config = dict(
    num_hidden_layers=11,
    hidden_size=320,
    n_experts=64,
    experts_per_token=4,
    d_expert=96,
    d_shared_expert=0,
    hidden_act='squared_relu',
    moe_layers=[0, 1, 2, 3, 4, 5, 6, 7, 8, 9, 10],
    router_score='softmax',
    normalize_top_k=False,
    routed_scale=4.47,
    balance_loss=0.0024,
    balance_bias=False,
    router_cosine_scale=20.0,
    init_std_router=0.00985,
    lr_router=0.000414,
    num_attention_heads=10,
    num_key_value_heads=10,
    head_dim=32,
    vocab_size=16384,
    norm='rmsnorm',
    norm_place='pre',
    norm_eps=1e-06,
    positions='rope',
    rope_theta=59600.0,
    rope_fraction=1.0,
    qk_norm=True,
    attn_scale=0.383,
    tie_word_embeddings=False,
    parallel_block=False,
    extras=['capped logits'],
    init='normal',
    init_std_qkv=0.0417,
    init_std_o=0.00889,
    init_std_up=0.0417,
    init_std_down=0.00889,
    init_out_by_depth=True,
    optimizer='muon_variant',
    learning_rate=0.00951,
    lr_mult_qkv=0.5,
    beta1=0.9,
    lr_head=0.00483,
    warmup_steps=76,
    schedule='wsd',
    decay_fraction=0.371,
    decay_shape='sqrt',
    final_lr_fraction=0.02,
    batch_tokens=[32768, 65536],
    max_seq_len=512,
    doc_mask=False,
    train_tokens=244300000,
    max_steps=5212,
    dataset='wikipedia_en',
)
Below are experts of layer 5 (counted from 0) of a mixture-of-experts language model. Rows are named router (the router's row for the expert), up (a neuron's input weights, with its number), down (a neuron's output weights, with its number) and show model dimensions 0-63. Each number is 128 + 24 x the weight over its row's rms, rounded and kept within 0 to 255.
After each expert's rows: a language model's description of what the expert responds to; "gets" lists some tokens that make up at least twice as much of what it gets as of all text. This comes from a sample of Wikipedia text that the model never trained on. Tokens count by the router's weight.

# expert 33
router [138 161 142 139 134 126 155  82 143 122 127 126 114 106  84  71 163  94 180 150 123  82 156  89 150 123 106 116 127  99 139  92  68 130  83 119 171 122 145 131 127 142 134 136 123 184 112 110 118 127 151 128 129 132 140 107 125 113 156 102  86 114 110 130]
up0 [121 131 100 131 147 114 179  98 128 146 146 143 109 124 153 152 113 167  93 106 144 107 146  86 139 106 183  92  70 110 174 137 136 144 112  73 119 162 103 125 156 133 143  79 124  85 145 128 134 122 116 127 128 177 133 176 133 154 121 124  91  82 101 117]
down0 [157 121 156 108 112 167 123 103 122 137 125 116 159  95 119 171 120 125 101 128 123  97 162 145  96 138 156 122 153 186 193  72 130 146 114 160 155  92 115 133 140 115 122  99 159 125 103 135 136 127 128 124  95 118 122 122 152 139 187 154  88  86 108 169]
War, from, with
gets: " from", " with", " War", " University", " at", " York"

# expert 2
router [153 164 134  91 137  98 128  88 137 122 135 121 146 122 121 127 168 124 153 172 105 106 151  95  84 145 121 103 107 105 129 124 120 124 100 146 140 130 108 144 130 138 158 150 141 159 143 109 128  77 153 161 129 129 163 148 129 114 143 113 130 110  93 179]
up0 [ 82 140 135  99 120 131 147  99 152 127 144 146 142 164 147 146 135 138 136 130 123 106 171 158 115  78 124 176 112 154 138 131 116  87 158 135 171 129 107 116  81  90 141 175 101 135 140 143 138 116 115  88 115 101 119 160 100 130 130 150 137 113 146 124]
down0 [138 115 183 130 116 150  98 118 150 113 166 142  98 133 143 154 102 124 116 127 113 116 119 102 136 127 129 138 162  70 151 105  96 116 115 150 137 119 103 122 109 145 158 117 159 133  86 114  80 162 135 113 117 150 101 126 137  88 112 144  95 137 124 183]
Sentence-subject nouns and pronouns
gets: " It", " it", " population", " which", " that", " of"

# expert 12
router [158 157 104 133 146 102 165  91 119 105 141 148 125 121 100 104 181 122 159 177 110 131 130  87 141 133 108  92 128 101 104  72  64 121 110 158 122 147 144 170 133 141 132 151 126 164  96  95 120 107 146 149 129 117 157 129 124 109 133  95 109  90 100 168]
up0 [ 64 126 110 161 135 161 156 112 112 141 139 127  77 120 173 141 119 108 133 155 145 126 135 109  96 142 140 121 138 110 118 111 133 169 117 144 100 114 153 146 129 125  79 136 101 114 119  84 141 124 155 149  99 137 139 106 139 120 137 148 115 121 195 104]
down0 [124 119 126 127 146 121 112 155 140  99  89 154 165 108 134 140  81 151 150  54 172 110 161 134 170 144 123 166 145 130  90 121 135 140 143 114 156 167 128 100 119  95 127 124 122 142 131 143  91 162 125 179 142 189 115  65 139 123 123 122 162 141  80  75]
Conjunctions and connectives
gets: " and", " of", " than", " as", " or", " but"

# expert 40
router [146 134 129 149 115 116 144 141 128  98  73 107  98  46 118 121 124 134 179 145 119 124 156 118 102  93 146 117 127 149 133 112 125 112 127 140 104 143 161 122 130 150 105 148 155 149 120 123 172  81 164 122 137 130 143 118 106 140 107 137 154 100 128 114]
up11 [130 147 139 109 171  80 127 113 129 154 104 148 107 145 133 113 154 122 152 128 161 124 104 140 118 171 148 160 136 148 142 130 131 132 152 114 159 122  94 158  86  99 150 115 131 120 112  95 116 144 102 143 148 111 129 122 132 156 175 133 166 130 113 112]
down11 [100 122 180 160 104 155 131 161 103  86 120 141 145 123 132 153 141 166 153 141 127 133 154 153 105 144 116 146 138 169 153 161  66  95 157  70 113 107 120 150  85 154 118 113 130 119 185  98 127 184  88 138 128 148 118 105 142 157 132  99 163 165 146 126]
Paragraph-ending line breaks
gets: "\n", "=", "ed.", ".\"", " life==", " Succeeded"

# expert 61
router [153 164 160  88 147 122 148 120 125 103 122  96 134  98 117 124 148 109 146 166  94 130 138 106  80 138  69 100 103  80  72 117 113 106  94 120 172 156 116 179 109 132 129 146 111 137 135 103 126  79 169 141 135 147 150 133 115 122 137 108 119  94 114 170]
up0 [145 133 127 120 116 149 148 154 108 115 163 129 141 119 109 105 122 150 130 124 165 154  93 110 172 152  94 130 114 127 135 144 141 136 156 131 110  67 104 139 173 149 156 120 115 101 127 133 141 143 127  90 112 134 162 127 184 144 117 112 142 109 137 146]
down0 [123 156 122  93  84 161 157 104  99 150  43 127  90 108 114 171 159 128 133 142 174 162  86 140 139  73 116 135 118 121 102 107  82 118 122 135 141 117 119 163 125 140 142 129 126 159 162 145 154 127 101 185 130 117 108 111  91 136 133 149  55 143  87 145]
Relative pronouns in music articles
gets: " which", " who", " that", ")", " where", " as"

# expert 29
router [136 150 163  97 139 113 163 106 119 110 129  88 101 130 143 115 154 106 166 161 105 132 103 108  75 154  70  91 103 104  80 136  97 119 103 155 170 146 119 132 162 135 162 147 137 127 112 104 122 132 132 127 131 152 165 173  86 118 148 141 108 104 113 180]
up0 [ 92 115 114 117 173 121 134 133 145 106 109  99 191  76 157 136 149 120 116 153 158 152 132 109 154 120 164 112 119 114 100 163 129 137 104 162  88 119 131 102 131 104 138  95 145 111 117 131 181 156 161 148  92 113 111 117 140 162 101 148 142 122 103 165]
down0 [164 149 139 120 117  94 132  93 122 123  70  86 103 159 103 135 128 148 148 102 151  76 164 107  89 135  72 149 153 163 166  95 135 123 109 144 120 165  98 141 124 133 119 128 157 145  80 151 153 107 142  94 100  97 140  90  59 144 110 156 138 129 134 143]
Infobox and table fields
gets: "-", " C", "===", " Summer", " Time", " F"

# expert 27
router [179 144 150 122 131 104 122 114 138 139 106 105 101  99 132  90 111 110 146 168 101 137 170 139  84 100  85 100  94 127 119  97  92  98 122 126 166 176 142 129 167 160 184 166 121 145 171 112  82 119 162 142 146 156 142 148  68 120 166  90 105  99 117 137]
up0 [101 139 126 115 135  92  85  95 107 133  99 108 143 110 160 144 103 136 111 150 127 162 152 136 148 126  83 116 126 128  69 150 110 159 183 132 126 138 130 148 168 132 141 128 185 130 129 117 157 132 127 102 156 149 106 138 136 163 124 158 132 105  92 144]
down0 [142 102 122  94 125  97 162 132 102 131 114 141 177 120 106 154 120  92 136  84 150 140 120 170 107 153 125 152  90 151 173 131 125 143 158 143 165 110 134 184 149 136 133 125  65 146 124 133 129 182 132 127 120 144  97 123 118 127  94  98 124 169 102 107]
Table cells and name starts
gets: "\n", " |", "|", " ", " 1", "Scientific"

# expert 35
router [143 150 115 126 139 126 175 100 113  92 159 167 167  93 108  92 139 103 178 164 103 108 171  93 140 145 108 108 117  74 103  77 106 146  98 131 134 133 116 174  96 132 132 158  88 149 110  93 115 116 138 156 146 146 152 114 124  95 109 125 115  78 142 176]
up0 [136 119 184 178 116 139 135 120 121 145 142 155 137 124 146 119  63  87 137 113 110 149  87 112 117 114 147 138  89 133 160 136 112 105 158 133 158 133 151 126 144 131 162 116 123  92 147 135 133 133 117 146 143 167 120 103 129 144 113 149 113 141 124  99]
down0 [128 103 131 149 103  90 149 139 147 124 104 127 129 138 108 127  98 122 103 180 112 157 145 136 144 126 153 118 141 157 128 141 117 166 114 115  93 124  93 106 167  87 158 139 123 109 129 134 130 149 117 100 152 112 130 170 144 111 162 135 137 132 155 117]
Clause-linking function words
gets: " that", " of", " which", " when", " with", " to"

# expert 22
router [158 141 126 112 136  79 161  98 150 101 144 137 119 141 169 107 146 130 145 138 158 113 106  86 101 132  98  95 125  64 136 128 119 107  94 119 167 169 163 139 170 140 143 142 120 152 117  84 155  92 136 157 155 132 165 121 138 102 143  94 110  97 100 144]
up0 [147 125 116 138  87 127 107 114 130 103  96 144  99 143 123 121 163 172 158  92 144 116 123 114 146 152 166 147 150 170 153 123 116 126 185  82 145 124 129 124 138 143  65 145 146 136 150 136  87 125 153 154 133 141 156 103 162 143  88 102 120 113 106 130]
down0 [ 98 122 116 108 139 201 138 126 135 124 130 143 128 123 137 173 132 103 123 130  91 133  87  89 132 172 113 117 126 127 137 159 118 145 121 137 133 123 138 104 100 151 163 113 115 113 165 141 153 141 146 132 137 190 149 153 144 131 125 119 147 134 110 153]
Infobox field labels
gets: "\n", ":", " /", ";", " (age", " Born:"

# expert 18
router [143 148 155 138 149 102 143 111 117 128 120 132 100 121 129  81 123 105 146 139 133 127 153 138  88 129  87  87  98  86 110 101  86 109  94 131 192 156 135 168 150 154 154 143 116 121 114  95  93 106 170 169 127 154 151 118  81 103 142  88 118 110 102 140]
up0 [ 94 139 148 155 147 147 149 141 160 120 185 140 126 113 164 115  97 132 122  63 137 127 118 147 141 122 175 112 161 136 140 145 110 135 117 161 148 167  99 144 133 131 132  78 119 122  94 131 143 172 130 110 100 168 123 114 155 159 109 112 132 129 109 140]
down0 [118  96 110 158 122 120 130 129 155 133 100 126 153 147 121 115 132 122 114 102 129 153 112 159  94 134 125 112 104 137 129 103 132 131 133 126 156  86  69 139 174  87 151 159 103  93 129  99 108 123 123 119 159 178 121  88 192 159 147 132 181 127 136 150]
Capital-initial fragments, table pipes
gets: " |", "zz", "l", " South", " 9", " J"

# expert 44
router [174 164 119 159 152 116 114  56 115  97 120 133 122 108 125  96 138  99 131 138 137  89 142 104 144 108  94 120 123  71 118  89  86 114  88 133 149 119 134 170 110 111 136 156 129 142 113  84 113 135 136 152 124 133 122 133 138 104 142  90 124  76 121 140]
up11 [110 119 163 123 141 106  81 129 109 124 127 110 148 132 121 129 185 107 141 128 162 124 129 110 103 111 103 157 121 152 116 185  98 143  99 163 103 100 125 155 131 158 155  98 106 126 125 103 146 109 157 141 131 134 155 140 127 161 154 123 130 119 138 142]
down11 [129 172  92 154 133 106 130 102 152  96  78 106 129 139 104 151 114 157 156 108 118 141 140 120 166  88 140 123 182 131 125 129 116 157 140  98 146 116 120 112 147 158 125 143 138 109  92 126 148 130 150 189 165 145 116 140 126 109 163 144 119 141 104 130]
Table pipes and prepositions
gets: " |", "e", " in", "ra", "i", "in"

# expert 48
router [156 158 141 121 140  87 148  96 174 108 120 116 138 116 127  81 190 151 129 163 118 126 159  90 103 110  49 111  92 116 101 142 107  92 134 123 147 154 124 166 138 134 154 143 132 162 130 107 131  95 161 144 122 120 161 141 124 112 147 105 108 120 128 146]
up0 [153 131 108 160 153 109  99 140 153 145  81 148 121  88 123 128 111 104 120 141 138 126 143 149 125 107 103 169 111  89 120  90 147 164 123  84  87 158 102 115 119 111 151 109 160 193 136 173 139 144 105 100 114 106 137 124  99 140 123 153 158 134 197 122]
down0 [179 151 144 176 138  93 186 132 123 117 153 123 102 151 141 135  82 144 106 181 109 176 162 113 160 128 176 111 150 121 116 144 114 140 121 131 161 144  76 157 137 137 152 128 114 147  97 110 119 137 131 113 140 129 146 164 125 155 102 109 139 142 179 109]
Table pipes, time words
gets: " |", " time", " -", " –", ";", " years"

# expert 50
router [179 172 177 115 159 111 140 115 136 143 101 147  97 115 122 102 165  96 142 153 109 118 134  89 105 145 101 119 120  86 110 117 116  89  86 134 187 133 149 153 158 148 141 141 139 183 132 114 121  90 184 130 162 125 148 144 102 102 126 110  90 124 123 144]
up0 [111 121 117 125  86 120 128 159 141 106 133 116 139 179 121 164 125 128 135  79 162 149 160 101 156 143 185 181 127  94 111 130 112 132 200 160 126 146 138 136 126 124 104 113 126 139 156 159 118 117 118 122 145 129  79 148 127 170 119 105 128 159  97 123]
down0 [ 97 133  87 110 115 157 123 149 121 122  92 139 128 158 132 114 135 161  89 139 119 122 156 101 124 167 119 106 138 158 139 155 138 148 136 138 143 128  81 135  93 128 112 136 147 107 116  88 130 124 125 125 158 110 145 138 113 137 119 119  98  65 109 135]
Commas in name lists
gets: ",", " and", "a,", "),", ";", "s,"

# expert 49
router [157 150 136 138 129 109 152  77 135 110 106 134 108 131 139  97 152 111 138 122 124 134 158 113  94 105 131  87  95  83  93  92  97 138  97 128 147 129 141 170 152 138 116 142 116 156  88 112 115 115 127 149 138 161 172 124 121  82 125  94 128 124 140 130]
up11 [138 144 101 173 115 151 132 141 152 179 123 154 139 116 125 133 157 122 144 133 115 117 145 162 147  82  82  99 116 195  91 148 139 134 144  91 162  80 158 132 136 140 120 133 157 149 108 102 140  78 103  76 149 138 126  90 170 138 163 105  98 111 125 143]
down11 [100  90 136 112 118 106  73 137 131 142 102 101 101 143 156 138 168  95 129 121 143 161 129 141 111 109 139 142 138 104 112 139 112 102 112 125 116 107 102  97 115  78 139 124 145  62  90 163 152 163 149 107  98  99 118 160 140 128 132 146 154  98 160 113]
Location prepositions in gazetteers
gets: " the", " in", " of", "1", "The", "2"

# expert 42
router [168 193 139 113 121 100 157 102 119 106  92 142  90 104 110 109 119 113 112 162 119  87 161  95 145 106 122 118 118  88 119 134  86 102  86 122 153 143 144 155 162 131 128 151 141 122 110 126 120  88 158 121 137 157 116 140 132 102 138 101  92  86  98 148]
up0 [141 141 138 121 147 104  86 143 142 124 102 158 131  98 113 128  74 146 170 142  97 137 124  79 155 119  91 100 121 111 116 161  98 124 101 157 134 106  95 126 161 155 114 150 124 119  87 136 138 126 100 116  91 128  92 128 143 179 172  99 134 100 144  93]
down0 [117 123 162 127 113 103 105 132 132 116 125 119 124 167 118 117 141 160 143 103  91 108 144 110  81 135  68 112 133 123 144 107 110 162  95 158 108 126 107 144 166 145 137 127 125 123 127 130 143 133 135 134 149 126 133  69 171 119  80 148 129 105 159 142]
Compound-word inner pieces
gets: " the", "sc", "n", "st", "y", "h"

# expert 46
router [162 164 157 106 157  96 146 132 152 115 119 117 113 103 125  63 146 101 137 143 114 118 171 103 100 123  86 112  97  97 110 136  95  90 107 124 159 151 119 165 157 141 138 141 101 150 147 114 132 101 197 125 143 137 149 124 119  82 127  92 118 132  90 134]
up0 [122 112 146 137 143 133 152 176 185 135 126 161  84 155 172 156 101 123 118 109 128 173 129 144 139 178 167 130 104 104 161 172 170 143 116 108 122 133 132  76 104 151 116 123 147 131  95 130 106 161 119 132  67 176 146 118 145 102 142 116 150 155 162 139]
down0 [125 110  99 133  77 181 144 125 118 155  92 120 145 146 163 118 101 172 160 109 131 120  93  95 137  97 144 103 126 152 159 141 130 138 145 115 127  73 125 114 121  97 177 117 148 122 137 138 120  96 126 137 111 134 134 139 129 144 160 113 161 124 109  85]
Dates in biographical leads
gets: " |", " =", ",", " –", " (", " (born"

# expert 52
router [136 156 114 102 148 119 133  97 128  87  93 151 113 119 100  66 151 109 138 182 100 123 155 101 104 125  80  96 107  84 149 127  91 117  76 125 165 136 112 141 132 156 142 166  82 156 120  84 129 125 184 133 144 134 125 138 121 122  95 110 131  95 128 152]
up0 [116 139  99 118 131 142 136 128 119 109 148 136 145  85 167 124 162 152 106 129  92 151  84 137 166 145 132 104 169 116 165 141 117 122 127 119 115 119 115 106 141 118 160 186 114 121 173 143 131  98 133 115 121 132 119 186 160  86  97 191 119 154 163 120]
down0 [ 94  96 118 118 123 179 119 127 113 132 121 136 120 105  68 122 156 137 190 142 113 146 113 144  97 123  83  98 146 144  95 107 128 140 143 120 160 121 111 137 191 101 112 138  97 132 109 127 122  82 115 143 156  89 130 133 159 174 121  95 137 113 133 123]
Prepositions and time conjunctions
gets: " in", " from", " after", " at", " of", " for"

# expert 37
router [188 182 160 119 137 114 151  96 126 157 111 128 116 111 114 127 155 101 155 140  99 124 152 118 106 143  90 129  96 143  97 107 112 101 116 122 149 127 134 159 200 135 131 150 125 132 111 112  99 113 139 180 143 131 151 137  98 103 163  71 104 116  97 164]
up0 [133 153 154 101 120 141 137 101 148 125 162 152 137 136 127 128 132 121 119 169 127 154 130 128 155 138  90 103 132 142 151 101 127 132 135 160 130 117 125  81  88 120 129 165 138 141 129 110 142 165  19 143  91 120 144 144 116 116 114 134 113 134 154 156]
down0 [130 165 124 133 120 131  95 112 104 145 149 159 118 140 104 163 115 138 132 121 149  98 112 145 115 113 174 130 165 136  88 144 149 133 138 128  64 127 108  78 146 157 110 151 132 161 115  99 103 152 109  81 113  79 140 128 131 124 132 145  90 177 119 117]
Indented list breaks
gets: "\n ", "-", " more", " –", "es,", "h"

# expert 62
router [163 141 140 141 130  86 164 125 134 124  97 155 129 109 126 103 166 120 142 153 118 120 133  94  90 148  87 129 110  92 119 101  94  98  97 127 138 155 126 139 134 162 149 133  97 138 138 100 118  99 134 122 149 119 146 133 108 116 182  78  96  90 115 150]
up11 [130  86 119 170 123  98 165 143 149 126 150 121 135 133 182 163 106 203  94 125 157 180  84 134 134 162 158  97  87 126 152 138 134 143  61 133 149 128 123 145 128  89 153 170 144 109 150 142 139 167 133  87 118 106  77  97 115 138 125  98  90  85 100 148]
down11 [ 98 114 121 166 155 114  88 124 112 161 147  99 133 147 125  98 105 129  86 131 144 109 138 127 138 127 168 162 172 137 128 123 134 126 144 117  93 149 114 131 119 152 142 129 164 147 146 149 140 112 113 164 124 139 132 138 126 152 113 147 135  88 177 138]
Single-letter name pieces
gets: "t", "z", "l", "v", "ov", "w"

# expert 17
router [151 135 144 113 145 112  97 116 149 110 104 143 118 126 123  95 138  96 142 165 110 130 153  97 121 129 109 115  85 115 114  86 105 120  69 121 173 133 150 116 174 123 146 131 151 157 127 107  96 118 159 119 148 164 129 133 114 119 155  95 129  88 121 158]
up11 [145 120 136 121 158 122  96 154 128  96 114 138 157 142 134 158 167 110 100 162 137 186 196 148 141 126 105 157 103 147 137 129 123 116 106 125 130 122 130 103 110 113 139  93 122 117  99 130 131 128 132  80 113 142 161 126 153 153  74 147 145 174 157  77]
down11 [ 94 151 159 171 128 127 154 139 117 134 136 108 119 133 103 150 114 120  75 132 111 139 166 148  88 147  78 120 126 106 111 151 127 123 136 133 134 114 144 129  96 143 141 121  76 147  84  89 139 151  85 149 114 132  98  86 147 143 163 139 139 111 123 143]
Sports and event "the"
gets: " the", " The", "The", "'s", " his", "ing"

# expert 24
router [168 118 132 149 125  99 136  81 121 121 165 114 124 111 127  94 131  78 166 130 127 125 153 102 113 114 104  90 124 100 101 112  97  94  55 127 151 144 157 121 160 161 191 135 124 142 135 120 107 114 183 145  94  90 120 166  92  90 124 108 117  94 127 131]
up11 [ 99 139 147 109 152 136 122 110 169 116 100 137 124 137 135  96 118 124  84 169 121 124 138 154 116 140 127 175 123 134  94  81 108 114 116  99 136 141 162 144 147  65 103 148 141 148 126  83  68 157 141 133  95  70 136 152  94 107 159 153  92 119 163 162]
down11 [183  75 125 136 125 137 154  66 156 124 121 111 143 143 100 172 131 113 126 145 131 120 105 175 111 140 128 125 148 139 129 114 139 151 141 148 106 123 130 105 143 186 129 111  90 143 112 135 141 145 168  85 102 118 143 106 121 136 140 118 129 102 121 143]
Possessive pronouns in biographies
gets: " his", " the", " her", " to", " a", " their"

# expert 19
router [154 154 132 118 118 115 173  98 110 107  98 113 114 142 153  97 171 116 143 164  91 118 133  87 115 142  72 103  82 118  84 124  83 107 109 148 157 159 142 151 146 159 160 132 143 133 140 125 108 106 178 146 139 158 143 162 130 112 136 100 104 113 101 197]
up0 [115 132 187  88 105 137 115 152 116 135 123 172 144 106  91 126 156 129 122 146 141 137 167 124 148 162  95 115  99 131 107 113 122 148 117 115  97 135 133 100 140 125  70 133 146 134 159 188 158 145 145 139 145 129 133 170  79 130 155 130 123 129 125 138]
down0 [135 137 118 114 115  82 126 140 137 159 144 107 113 134 105 141 116 130 114 168 133 125 111 114 139 139 180 151 128 129 158 122 101 126 100 167 115 104  76 142 108 107 157  86 140 147 138 129 146  90 129 150 129 139 103  99 125 160  94 137 130 127  95 106]
Census and election prose
gets: " and", "-", " had", " he", "|", " was"

# expert 39
router [163 154 136 115 142 101 129 114 141 124 110  95 114 101 142  86 125 101 163 169 105 119 152 108  80 107  82 108  92 104 127 111 110  78  99 132 161 161 122 140 165 149 175 163 111 168 164 114  95 125 168 149 161 138 150 133  84 119 150 109 110 104 124 141]
up0 [165  77 110 131  90 109 146 158 111 117 118 123 128 117 129 140 144 120 127 115 107 130 154 170  83 116 130 134 164 167 117 192 148 173 139 121 133 120 114 113 145  94 138 101 119 119 134 115 152 154 148 138 115 114 147 145 124 163 106 159 124 134 140 100]
down0 [113 129 106 148 149 106 155 122  99 184 131 139 141 155  89 119  78  95  82 196 121 123 116 133 120 142 151 114 105 148 155 110 102 152 125  93 137 132  89 166 146  91 129 105 115 136 110 108 143 144 142 153 135 111 159 107 135 123 160  81 139 134 124 128]
Names and table numbers
gets: "o", " |", "an", "and", " 3", "e"

# expert 56
router [178 123 147 176 132  80 139  80 116 132  77 120 116  82 108  93 135 121 138 142  96 111 156 116 130 127 105 115 105 121 136  87 115 131 102 131 174 127 117 139 150 147 149 129 127 144 143 101 127 141 118 163 126 175 150 143  85 143 143  71 102  88 102 163]
up0 [135 121 154 121 130 166 140 137 135 140 129 174 102 130 114 129 119 117 126 113 149 144 130  95 124 124 131 123 181 146 132 120 102 134 183 139  97 141 167 170 165 137 149 161 103  81 113 170 118 164 121 117 141 139 138 106  84 145 161 102 129 129 140  99]
down0 [125 152 113 128 155 154 184 148 145 132 130 105 173  95 149 128 122 107 165 161 119 107 152 114 112  93 132 158 102 134 114 153 102 185  59 106 163 162 131 105 118 123 159  98 105 142 169  91 159 158 138 148  90 121  90 139 175 108 118 116 133 122 133 133]
Inner word pieces
gets: " in", "s", " of", "es", "et", "in"

# expert 26
router [166 153 159 110 118  68 117  90 125 118 123 127 123  97 147  84 138 119 148 138 121 135 134  98  88 117  82  93 128  82  98 126  96 114  95 115 144 135 158 155 169 163 155 135 110 159 125  82 134  88 144 116 142 148 162 151 109 100 157  82  80  88  86 124]
up0 [176 165 157 135 122 137  98 135 125 123 103 150 148 168 178 125 103 163 115 162 161 105 165 122 115 137 167 142 151 116 142 156 129 122 133 114 150 101 145 152 112 144 126 103 131 106 125  86 136 121 130 117 157 149 163 114 165 127 139 136 103 152 156  72]
down0 [129 138 121 131  94 115 128 167 109 127 120 181 141 142 128 156  95 144 146  63 110  99  74 132 143 118  87 122 142  98 140  85 158 155  90 163 104 109 138 136  87 186 111 143 133 164 114 117 123 130 117  74 100 100  93 106 213 158 160 149 168 148  75 134]
Infobox and table starts
gets: " |", " h", "\"", " p", "}", " w"

# expert 45
router [132 138 145 107 129  95 157  86 125 143 146 123  98 123  86  89 136 102 159 172 112 124 144  83  98 130  90 100  88 116 119  94  86 103 104 130 161 151 128 155 179 148 171 183 113 140 111  98  98 125 121 144 148 129 162 151 102  83 122  86  82  95 126 152]
up11 [108 130 114  88 138 191 112 140 126 182 170 110 148 117 129 119 141 131 132 143 151 117 135  89 110 160  94 121 143 145 147  97 153 107 115 113 135 109 125 118  97 123 115 130 124 144 149 152 142 144 135 110 145 162 164 162  97 137 140 123 158 124 111 141]
down11 [173 145 172 125 141 119 148 174 109  51 154 127 110 142 145 141 113 133 122 117 152 124 137 114 153 115 141 153  55 130 146 143 146 144 140 128  85 109  86 148 131 136 144 133 148 126 149 183 149 129 126 174 132 147 101 154  78 118  91 149 139 107 136 162]
Inner pieces of Latinate words
gets: ",", "s", "al", "or", "in", "is"

# expert 15
router [149 145 175 128 134  97 134  97 133 109 114 154 144  72 120  85 136 109 128 159 119 137 144 113 111 138 138 106  78  92 126 121  85 119 100 125 164 162 153 146 174 147 170 140 134 171 105 110 117  91 138 132 123 114 115 141 100 119 128 105  87 133 108 139]
up11 [140 101 103 129 123 141  98 130 128 142 170 127 112 110 128  96  67 120 108 176 136 136 183 126 108 136 116 183 139 126 148 216 120  87 133 102 134 119 123 118 123 125  82  75 155 162 131  77 139 150 145 122 153 138 116  94 117 109 117 118 129 143 149 154]
down11 [153 161 154 153 147 129 160 105  96 107  64 122 123 137 112 135 121  87 125 134 112 107  71 202 134 135 135  79 179 111  88 122  98 148 132 140  89 115 145 194 114 139 138 120  89  71 120 142 149 140 137 109 117  88 116 148 132  97 124 114 144 168 160 139]
Articles and quantity words
gets: " a", " the", " an", " of", " on", " for"

# expert 28
router [147 135 145 119 142 126 139 117 127 139 123 127 118  97 112 112 149 115 140 127 122 119 115  90  93 130  76 138 111 109 111 119  96 137  92 150 167 134 171 136 158 139 137 152 132 137 136 117 130 107 151 136  87 112 109 137 113  99 131 120 111 101  97 167]
up0 [128 173  87 154 131 143 116 122 173 145 101 181 129 108 164 125 140 117 139 145 121 135 143 149 105 128 147 167  80 135 108 106 144 134 133  99 144 133 133 106 128  99 117 143 115 147 159 127 117 170  96 132 129 109 145 107 139 130 122 140 100 129 139 145]
down0 [134  89 172 125 143 108 160  79 108  80  87 126 137 137 116 106 114 133 103 125 144 134 131  98 105 111 165 128  80 155  98 124  98 126 108 124 120 103 125 153 135 128 143  83 143 103 145 103 117 119 162 135 168 138 157 166 113 161  93  93 162 145 132 142]
Auxiliaries and articles
gets: " a", " have", " has", " with", " had", " an"